Experts of a small language model: width 192.
Below are experts of layer 8 (counted from 0) of a mixture-of-experts language model. Rows are named router (the router's row for the expert) and show model dimensions 128-191. Each number is 128 + 32 x the weight over its row's rms, rounded and kept within 0 to 255. Numbers have three digits each.
After each expert's rows: a language model's description of what the expert responds to. This comes from a sample of Wikipedia text that the model never trained on.

# expert 8
router:142146157087118120162090097122145120217066141141145119126135143119089121131129149115143175144113203107150128185117118055064092145134113123140188086105158101119086091109148138142106107147097108
It responds to: Lone capital letters starting a word, often after a bracket, dash, pipe or line break in lists and tables, such as N-FL, W-elterweight, S-ongwriter.

# expert 15
router:115151110051094072165124099123177128165095149151118160115085054077138109165111124048148166154099128145174115113159106164119095100149117115102189107112137147161071107145110132154152083099115108
It responds to: Capital letters inside acronyms and codes (IATA, AJKF) and field-label words in infoboxes and tables, such as Capacity, Order, Label, Location.

# expert 18
router:098171162062107081100099191165128141118117130133171107118155149165109136160125128089111133181136165133156150109105104105102143162136097149133177145122154137214103138083151112138165080149127090
It responds to: Colons after infobox field names and vertical bars between table cells, also semicolons, arrows and dashes before numbers.

# expert 5
router:138137107119178145133141118084139117111112171078122124163142135139136067123114141134178147163135160083190122121133043113070082123145097181140168136118169124165096111099202147184164093152182156
It responds to: Mid-word consonant pieces, chiefly b, in names and foreign words, such as Stras-b-ourg, Ro-b-son, Car-ib-bean, plus capital B, G, Col.

# expert 30
router:187135079116095121157112092161136221109084183141165090129138111172112149171121106117129124099117189166165104139100166054140109063116120180169180127115139186125109106123148153140147066160154136
It responds to: Word-start pieces, chiefly s, ex, comp, after a space or prefix, as in s-imilar, s-carce, ex-panded, ir-re-levant.

# expert 23
router:149163114132131116126093148127102106170158130139146120064107099106133102099138145118127179161081147090137161118125079148072084144152110148130158138063089096151151126052142194124114131152160104
It responds to: Month names and prepositions in, at, on before dates, mainly in sports career narratives, such as in August, born October, waived on September.

# expert 3
router:186147103134149126121101098152170133145154088100140155081109114110011164194169097119096097115139159107138147142146120162090152166145117179159106108144096199136145125029147124137160148149108098
It responds to: Standalone numerals in table cells and stat lists, such as goal differences +52, games played 82, score parts –1.

# expert 31
router:195143104093136100126156151153092138139116126185183130137128125155086117176100189112111124141089163118191145153133079177121116097166122171076201108098168132153120138121126133132090099104113121
It responds to: Word-internal pieces such as le, gh, ch, ver after a first syllable, as in accelerate, telegraph, daughter, plus short verbs plan, join, win.

# expert 1
router:114166108123114072103139109132147143166057128149175082078161088171090104114116131147082144123138151107168102202101150114142081211093157134116140113092166108215104144105116140153170143137180132
It responds to: Word-internal pieces like th, ad, ill, low inside longer words, plus nouns such as head, train, East, West, as in Headquarters, father, road.

# expert 16
router:144101074106175134146109193136148117124096151137149070113071128086073113112152120120131195117083161150177096127140151057058107152147137131103175107128071121117105129071127192150177134154122109
It responds to: Year numbers in dates, birth details and tables, either whole like 2019 or split as 19 + 46, plus day numbers.

# expert 0
router:176103114095088137148094127100133187168121127084179082094143135106091125173188108090082140151104171130124139107096167064141135151214145179102214138124154135129110163099146165192128078097143168
It responds to: Full stops, question and exclamation marks closing sentences, plus line breaks and == heading markers before new sections.

# expert 4
router:113161165143091113139081069116095165140112160143149109111121163150091088168138092144155115177144206113099081152176121115111122139136141114133176105081149134165138150083098213151114029169078087
It responds to: Commas after a clause or name, inside vote-count numbers like 52,417, and other separators such as ), ; = and –.

# expert 19
router:145127115070107113145114131123126153135026101173129126120113061128125118152067108101183185187083146188120148123137093034113116111186143130137132118131114171138115074108155114172124131093117114
It responds to: Country names like Australia, States, Russia, plus digits in geographic coordinates, percent signs, closing brackets and line breaks in infobox or table text.

# expert 24
router:122192097103140114095135157178113110124152162117148137109128099100077128164177148093087167160187104081143081171193204154101059142161121118161133122156119129175148167083152144079128119192155091
It responds to: Short consonant-plus-vowel pieces like o, la, ho, jo inside words and foreign names, e.g. Cat-ho-lic, G-lo-ry, Ah-ma-dou.

# expert 27
router:160109075108121125142157167122118167171096135188172126084149111113118096133158120168207087146096173100140094110177138118132141136177154138151205154128145161183115150072151111128091110159132151
It responds to: First pieces of words, often p or pro, in biology, chemistry and species text, e.g. pro-notum, P-hosphate, M-olar mass.

# expert 26
router:135136100123104101132082118186108135174096126178189160120135131130067079143138172125128174139158196141146126159145173109177097183163116081115135085149141115126107167066138108211155125140106103
It responds to: Word pieces containing y, often word-final or inside foreign names, such as Pyong-y-ang, Han-y-u, Synon-y-m, va-ry, Nav-y, plus no, you.

# expert 14
router:161182076130133126141122137122112121163195196138150139072121094127100075091105117138145143170143112112197082189122158102112093110112153181140168122097158151156086136166138176155164126164113128
It responds to: Mid-word p and m pieces and so/po starts, such as op-p-onent, incor-p-oration, Des-p-ite, sla-m, 3-m springboard.

# expert 20
router:131169119137137120162093195156138126130085093216126087109084085177099138139088114060098117155161153141154113180139096081115124159155160097103158059155148157166138151104147153120114082104103102
It responds to: Auxiliary and linking verbs, past-participle -ed and adverb -ly endings in biographical statements, such as was, been, became, previous-ly, cancell-ed.

# expert 2
router:183142086079111117134154134152052117126092161181178138113132099134133157168134116118128130201139155181184144072142185046106107126145140153105105105105161110155116134078198143134129124133173145
It responds to: Early word pieces of proper names and words after a capital, such as E-ar-th, Ar-ab, Mong-ol, Mar, Am, Car.

# expert 11
router:128127094100117047123049110126094157118084155118185153134140137155072141208096170136072135142086131197122143131146148111150101083151130125129142091105116121175170068158157125094104144129148083
It responds to: Vowel and syllable pieces inside foreign personal and place names, especially Korean and Chinese names, such as Ta-e-hee, Ja-e-won, ang, ung.

# expert 10
router:136154126092074078172094161145089147162130166135157192080148063102056114128138136146124102148129093139105143175157138193103106167092126133101121147137170160137143088111139120140105093121157094
It responds to: Prepositions by, of, with, for and against, plus capitalized name openers such as New, Great, Saint, as in "New York", "Date of birth".

# expert 13
router:140165105069099128168089148160140213123083156183125206081182144162119133126161160167107204106124157100174146175148108113140116124101085138074085127137107102154128118082111124149201131170118129
It responds to: Articles a, an, A, another and two before a noun, plus the word-internal piece d after a prefix, as in prod, dedication, condemn.

# expert 9
router:124113127120070147160149104183147173162044157167165132097143167163104175164139169142182108086128154140150098122154144103098103129133090112111155148067149138124130156095205162105193081168133124
It responds to: The word the and other determiners like its and his after prepositions, and line-initial dashes starting infobox fields like "- Label:".

# expert 22
router:100138100100095128122054169103186142105127145136114101101155108118060183163109126117135140144163120145207088098097092094136095118127130153136113170133137119135179101151115124170130098147186084
It responds to: First syllable pieces of split words such as dis, fa, cl, Su, Ni, as in distinct, failing, Summer, plus pieces of Thai script bytes.

# expert 21
router:144134100100156110139114149121172164130102127141114155118127094139134108171167132122120166147076130125140105104139194111086075126105155128119171152137118110087109024096171169118118125167221108
It responds to: Word pieces like or, ur, er, re and word starts un, lo, Du, Bur, often in table headers, e.g. S-ur-face, Re-ci-pient, dis-or-derly.

# expert 28
router:116161105120108117119086172186173128164145131174139112117152095151089155125069105096173158196113139115060074139139145099146052102100143134130142070102085090175070113077132139133149129144154100
It responds to: Suffix pieces ic, il, al, tic, ical, ular inside words, as in communication, available, civil, suicide, plus adjectives public, national, political.